{
  "moe_layers": [0, 1, 2, 3, 4, 5, 6, 7, 8, 9, 10, 11, 12],
  "routed_scale": 1.0,
  "vocab_size": 4096,
  "lr": 0.00601,
  "lr_mult_o": 1.5,
  "beta1": 0.93,
  "seq_len": 1024,
  "z_loss": 1e-05
}
Below are experts of layer 10 (counted from 0) of a mixture-of-experts language model. Rows are named router (the router's row for the expert), gate (a neuron's input weights, with its number), up (a neuron's input weights, with its number), down (a neuron's output weights, with its number) and show model dimensions 0-95. Each number is 128 + 24 x the weight over its row's rms, rounded and kept within 0 to 255.
After each expert's rows: "comes before" lists some tokens at least twice as common just after its tokens as in all text. This comes from a sample of Wikipedia text that the model never trained on. Tokens count by the router's weight.

# expert 118
router [106  73 130 103 152 139 127 105  93 143 153  74 185 138 147 142 131 118 159 131 138 101 120  91 132 128 110 153 122 153 119  85  64 136 163 107 117 150 149 135  96 124 117 167 128 130 141 175 104 142 115 140 131 132 126 103 138 142 169 123 144  73 110 126 137 102  92 146 143 120  92 135 103 150 144 108 158 131 128 107 153 149 133 141 117 119 143 126  96 101 124 116 152 140  77 101]
gate0 [156 132 144  90 146 140 153 120 143 132 113  89 140 136 101 164  97 111 134 127 135 129 137  97 117 123 119 104 103 141  89 164 135 131 149 192 137 145 148 108 132 165  79 123 106 105 134 130 126 144 141 181 172 164  78 158 139 132 125 111 122  93 145 149 131 141 111 142 170 153 148 127 107 165 146 102 148 124 140 121  80 109 156 162 134 100 156  79 100 140 124 140 114 134  98 133]
up0 [162 139 143 143 153 149 134 139  79  86 164  97 144  77 107 111 137 118  98 123 163  95 154 125 136 168 138 132 138 148 114 135 112 133 123 143 121 154 160 137 114 130 105 135 130 132 143 161 116  69 142 190 128 118 119 139 123 117  82  96 101 155 153  92 155  98 115 126 160  93 114 159  90 122 101 130 144 122 134 169 150 113 129  82 143 131 120 154 146 130 140 102 112 150  99 150]
down0 [ 80 110 182 112  97 124 106 146 151 118 132 104 142 125 131 146 124 129 101 156 112 133  98 154 150 142 145  68 132 156 160 114 171 132 137 124  94 142 109 129 142 112 124 130  85 154 149 163 147 139 115 148 117 142  75 133  98 150 106 166  98 152  99 118 120 153 137  91 112  95 107 150  88 154 135 107 104 159 156 131 117  67 134 128 106 142 144 119 149 131 106 102 104 116 140 154]
comes before: " ", "1", "2", "0", "3", "— "

# expert 41
router [123 106 128 106 168 157 126 110  88 140 125  76 157  92 148 144 140 110 154 139  99  91 104 114 169 126 136 120 155 124 128 104 100  94 179 117 103 139 136 159 103 156 132 160 149 126 169 163 112 129  97 123 152 125 122 121 137 117 147 133 127 108  97 103 181 115 118 141 115 110 113 161 121 157 109  77 171 147 115 129 157 133 124 118 114 128 159 106  89  95 145 140 152 151  94  99]
gate0 [133 154 133  98 122 182 133 116 136 129 108  61 119 123 126 151 143 146 126 118 143 128 190 138 147 132 116 147 168 165 131 119 133 100 142 153 127 144 140  96 133 119 136 120 162  92 164 104 128 112 130 104 132 109 137 152 119 107 102 165  82 152 110 124 140 130 140 124 149 105 112 137 136 136  77 130  93 157 167  87 148 134 130  85 192 163 154 119  95 125 140 151 161 133 116 123]
up0 [132 103  92 143  93 127 180  55 148  98 149 135 111 138 103 139 117 159 146 109 100  92 115  86 130 147 128 119 122 171 160 111 122 137 129 107 139 129 111 133 139 145 105 150 103 177 173 134 104 151 116 115 131 121  98 125 103 114  78 178  94 136  91 119 126 150 136 126 136 124  99 112 134  97 116  83 110 111 138 112 141  87 136 124 125 139 113 156 133 135 106 158  89 159 118 109]
down0 [109 117 134 114 117 135 163 178  87 129 132 126 129 152 122 147 141 126 130 119  99 133 116 172 146  89  94 176 121 118 113 101 120 161 103 136 112 103 203 129 153 156 159 156 134 137 122 127 107 134 133 118 140 127 122 134 135 109 111 156  86 147 133 107 137 147 136 114 143 213 137 121  99 166 150 105 135  93 161 117 121 107 114 146 125 168 125 130 138 116 136 163 131 121 184 101]
comes before: "1", "2", "3", "0", "4", "5"

# expert 12
router [103 110 145  99 177 158 122 108 107 141 168 117 132 122 149 125 127 124 113 148 124 124 116  70 132 120 101 132 134 135 160  79  96 120 119 133 119 143  99 152 105 120 104 119 115 151 146 156 115 155  92  75 149 131 128  95 135 109 158 137 102  93 105 116 144  96 126 136 136  99 102 135 129 139 137  86 162 165 122 133 128 173 158 128  90 139 145 108 113  93 150  92 105 157  76  89]
gate0 [126 170 123 156 116 139 134 120 109  81 157 139 135 154 113  89 150 118 126 133 121 129 126 127 101 147 141 165  44 138 147 139 126 161 129 153 140 134 131 147  65 121 112 173  81 173 151 103 119 101 117 128 130 152 126 141 102 148 149 113 109 149 128 112 136 146 132 119 142 114 143  72 118 101 132 135  94 168 178 112 122 115 129 126  91 122 111 159 113 150 165 137 127 148 142 151]
up0 [116 124  87 145 152 179 129 168 145 161 154 107 136 127 125  97 110  92 105 129 137 139 129 143 156 125 109 133 106 115 104 110 130 179 131 113 147 149 140 150  84 122 127 131 107 111 115 150 155 116 179 130  85 118 138 117 123  54 119  92  99 138  64 126  95 120 145 161 102 113 109 131  95 116 121 150 144 146 114 122 128 135 120 156 113 140 108 101 115  92 177 144 104 134 100 133]
down0 [149 154 157  85 100 112 156  93 163 108 124 105 131 109 164 106 159 116 186 126 117 154 145 120 127 121 122 128  97 139  82 162 102 106 149 127 130 126 120 138 130 131 129 130 138 141 134 166  86 139  87 122 136 104 153 121  96 138  77 123 136 145 113 104 140 128 128 157 131  82 150 132 127  79 146 103 112 174 122  86 135 118  99 130 127 126  62 105 165 144 160 129 144 117 149 115]
comes before: "was ", "is ", "has ", "had ", "and ", "also "

# expert 185
router [105  95 161 120 153 152 145 105  99 117 115  95 122 115 145 112 124 148 111 125 154 101 118  75 123 142 103 172 171 113 137 102 115  95 179  97 144 168 140 130  63 115 153 108  94  98 135 155 110 135 130 121 171 132 120  86 129 143 148 153 134 107 132 107 136 117 109 141 161  90 119 116 136 130 132  67 164 153 129 105 120 182 148 138 133 142 156 117 132 125 147 104 130 126 133 109]
gate0 [125 153 125 118 134 131 121 108 174 140 105 111 180 142 145 164 120 121 150 118 113 136  98 115 102  79 125  98 136 133 117 142 109 169 124 156 176 152 118 116 111 159 116 159 140 158 113 154 141 137 135 179  94 157 145 114 160 146 139 123 106  95 125  99 137 180 138 130 129 164 133 153  97 138 128 114 137 106 125 149 150 152 162 135 168 183 179 138 131  89 108 123  87 131 116 123]
up0 [145 128 131 149 116 145 149 107 125 113 187  87 143 152 111 108  81 124 160 149 116 109 125 139  96 137 148 189 170 114 162 145 160 194 129 107 138 135 196 127 115 112 137 115 112 151 156 105 107 124 124 114 130  97 120 122 135  73 159 117 119 115 121 102 146 134 167 131 121 146 138 169 112 104 103 112 144 148 144 116 125 113 100 148 141  99  84 120 118 131 142 132 159 110 144 124]
down0 [ 76 148  86 150 115 117 139 151 116 114  72 147 150 119 172 119 133 103 130 150 158 115 133  95 107 112 123 107 129  92 105 122 141 130 141 102 137 144 145 125 139 167 135 124  73 106 118 126 145 137  76 129 140 128 110 157 117 115 139 143 125 103 111 175 131  93 119 144 115 115  97 135 164 138 193 168 106 105 152 126  82 121 113 124 148 123 127 101 124 138 116  63 111 138 148 151]
comes before: ", ", "–", ")", ") ", "), ", ". "

# expert 160
router [133  73 165 116 117 123 146 109 101 130 166  90 155  93 132 140  98 127 137 128 129 109  92  81 130 149  92 147 166 156 155  82 104 115 189 120 114 137 133 134  91 151 164 113  84 124 130 160 125 128 139 109 178 143 109  73 121 131 137 124 145 126 121 111 137 107 119 143 120 122 101 158 126 135 126 110 143 156 158  88 125 143 116  99  97 174 153 130 108 118 160 144 117 115 121 138]
gate0 [148  87 160  98  93 127 132 109 199 131 116  99 128 149 123 165 107 136 133 142  95 165  97 135 126 140 102 115 127 144 134 138 130 161  72 113 153 131 138 153 140 119 122 107 128 130  93 132 133 141 114 144 110 138  85 148  75 111 180 156  97 123 136 135  85 139 120 131 154 144 160 101 155 128 129 124 154  84 144 143 119  96 149 148  80 132 112  99  92 151 134 151 150 113 124 133]
up0 [125 144 172 135 127 137 123 107 181 144 127  92 129 120 125 134 130 114 141 146 114 122 112  98 110 130 118 102 104 120 121 134 162 113 133  72 130 139 165 117 143  69 127 103 105 138 137 118 108 162 109 156 114 130  99 120 134 125 142 110 113 163 122 130 150 157 121  88 139 120  84 134 153  90 109 137 127 135 143 151 148  96 157 121 163 195 109  99 139  95 144  72  86 161 132 169]
down0 [107  93 156 126 131 122 103 179 160 143 107 149 116 148 116 127 175 100 120 141 122 127 148 115  86 118 130 139 119 106 100  70 148 141 136 161 163 114 130 163 120 130 117 125  75 152 160 105 171 165 162 128 141 140 109 108 116 135 129 135 139 139 105 151  89 123 169 119 183 112 133 131 164 122 153 153 108 145 109 123 133  84 135 119  87 107 147 128 145 126 185 138 143 138 158 129]
comes before: ".", ",", "–", "/", "% ", ":"

# expert 190
router [120 102 144 113 164 154 138  95 106 126 165 106 117 119 143 155  95 122 130 126  98  91 137  92 147 135 121 151 110 127 127 115 112 128 143 123 114 161 119 170 111  88  99 133 145 139 128 148 122 114  98 100 166 108 116  84 125 135 144 121 123 121  89  83 134  73 114 153 113  99 109 135 135 145 159 102 175 149 122 123 132 166 171 117 122 156 142  96 128  73 177 108 134 147  80 118]
gate0 [128 153 131 112 146 131 123 137  93 132 129 110 122 129  98 160  83  97 149  95 106 163 130 141  83 167 112 129 154 165 138 111 125 143  96 136 137 103 138 129 145 119  94  76 156 129  88 139 102 154 106  91 150 142 133 137 120 127 136  80 124 142 116 129 108 122 141 154  96 124 138 138 107 157  92 114 152 162 108 154 105 136 180  90 115 103 129 109 143  94 140 107  57 117 103 140]
up0 [115 116 128 164  94 123 120 104 155 134 158 106 163 139 102 127 106 148 102 121  98  99 162 118 134 126 146 154 113  81 126 103 114 166 147 128 164 167 133 185 140 114 119 116 148 159 116 155 134 153 110 134 130  97  96  63 105 123 102 143 134 119  98  94  99 130 169 128 136 112 110  95 143 105 145 117 149 104 123 126  81 138 124 128 146 102 123 106 130 121 115 172 156 138 117  66]
down0 [143 103 146 131  98 144 140 158 124 112 112 167 162 133 110 101 137  71  88 149 131  85 106 113 161 117 139 132  96 107 142 115 161 190 170 143 115  86 112 134 116 145 184 120 119 114 112  99 154 115 117 122  94 145 124 127 119 126 168 122 132 179 113 120 128 153  91 136 133 160 115 152 117 142 124 179 143 156 120 148 141 161 107 163 130 144  81 138 138 126 142 126 135 143 160 121]
comes before: "was ", "been ", "is ", "had ", "has ", "also "

# expert 87
router [110  94 133 125 179 136 114 109 101 114 148 122 142 102 148 131  93 103 122 151 118 146 130  78 132 134 135 127 154 165 130 125  94  96 134  88 108 153  95 147 112 105 111 120 137 103 120 178 113  87  99 136 170 136 123 123 123 127 129 133 110 127  75 122 149 134 137 189 127  94 101 166 122 130 160  96 135 178 126 104 156 139 139  93 112 135 146 108  83 128 148 143 128 152  85 103]
gate22 [176 101 146 103 130 107  61  95 102 122 151 121  81 121 138 136  73 107 111 165 148 145 108 124 155  97 141 139 123 159 120 152 148 115 152 167 110 139 142  97 118 151 110 140  94 125 141 115 110 141 125 151 120 152 141 124 118 102 122 107 140 125 163  95 165 172  85 150 167 149 129 151 164 170 131 133 130 133 109 120 122  88 125 124 109 152 107 154 147 123 162 119 160 112 150 151]
up22 [140 120 127  80 159 123 120 122  80 114  90 102 146  97 139 145 109 114 136 138 109 107 108 147 117 113 115 121 134 125 132 148 142 114 147 130  91 218  70 127 118 132 159 138 144  95 112 137 126 105 109 150  95 133 109 112 121 128 125 156 107 112 108 144  94 126  97  96 149 109  87 117 153 122 146 107 121  97 101 104 102  86 102 138 153 115  89 117 106 141 155 130 162 104 142 170]
down22 [ 86 128 130 133 129 154 163 142 138 131 146 154 151 132 126  94 165 150 101 127 154 115 144  62 110 127 158 143 121 110 118 100 105 136  78 125 124 117 133 159 127 120 131  99 113 101 138 120 117 101 141 146 118 132  95 137 162 155  85 169 159 112 123 138  80 145 129 113 156  70 141 148 140  82 137  79 140 142 153  83  79 142 133 123 180 144 105 121 137 144 130 137 137 129 134 114]
comes before: "he ", "the ", "it ", "she ", "they ", "there "

# expert 46
router [112  76 155 120 132 153 142 120 118 140 162 103 142  80 132 120 104 131 111 147 143 132 101  82 114 121  85 139 159 135 163  95 113 103 169 103 129 143 134 148  99 145 163 137  88 137 129 164 132 135 118 132 164 129 114  70 149 110 156 126 147 119 116 121 127 102 112 136 129 126 112 136  98 155 129  73 124 129 131  66 154 161 159  94 133 128 166  96 119  94 166 138 132 110 110 111]
gate0 [159 130 143 110 127 117 123 144 107 116 135 123 112 144 131 153 115 124 122 144 123 149 188 116 131  82 158 200 133 121 133 123 108 140 138 114 134 127 113 145 113 164 139 130 137 170 146 103 132 114 177 130 151  96 150 183 162 135 146 140 122 137 106 139 152  84 114 139 146 136 134 120 161 125 138 159  96  92 150 123 163 147 147 125 105 169 141 141  80 108 135 141 174  59 132 129]
up0 [132 177 114 131 146 155 130 108 106 101 134  82 109 128 119 117 101 115 170 129 147 131 136 106 170 173 119 108 122 157 133 124 149 140 103  84 134  84 131 114 134 114 126 143 123 115 148  89 149  96  88 138 140 114 108 113 138 165 150 153  43 126 136  99 109 142 144 124 136 159 163 100 158  99 143 129 100 141 138 115 110  83 138 126 120 135 119 109 109 125 106 126 136  62 118 153]
down0 [102 150 128 149  73 115 163 140 157 150 132 160 121 151 141 159 151 122 105 106 144  92 147 152  73  81 107 160 136 149 118 123 133 176 151 137 138 120 133 139  97 122 134 137  87 144 157 177 160 147 116  88 134 146 131 140 126 103 110 110 158 137  89 131 118  92  82 119 120 157 119 107  92 148 122 157 137  97 121 122 128 122 116 129  55 116 120 121 111 148 108 158 121 110 118 133]
comes before: ", ", ":", ". ", "th ", "°", "–"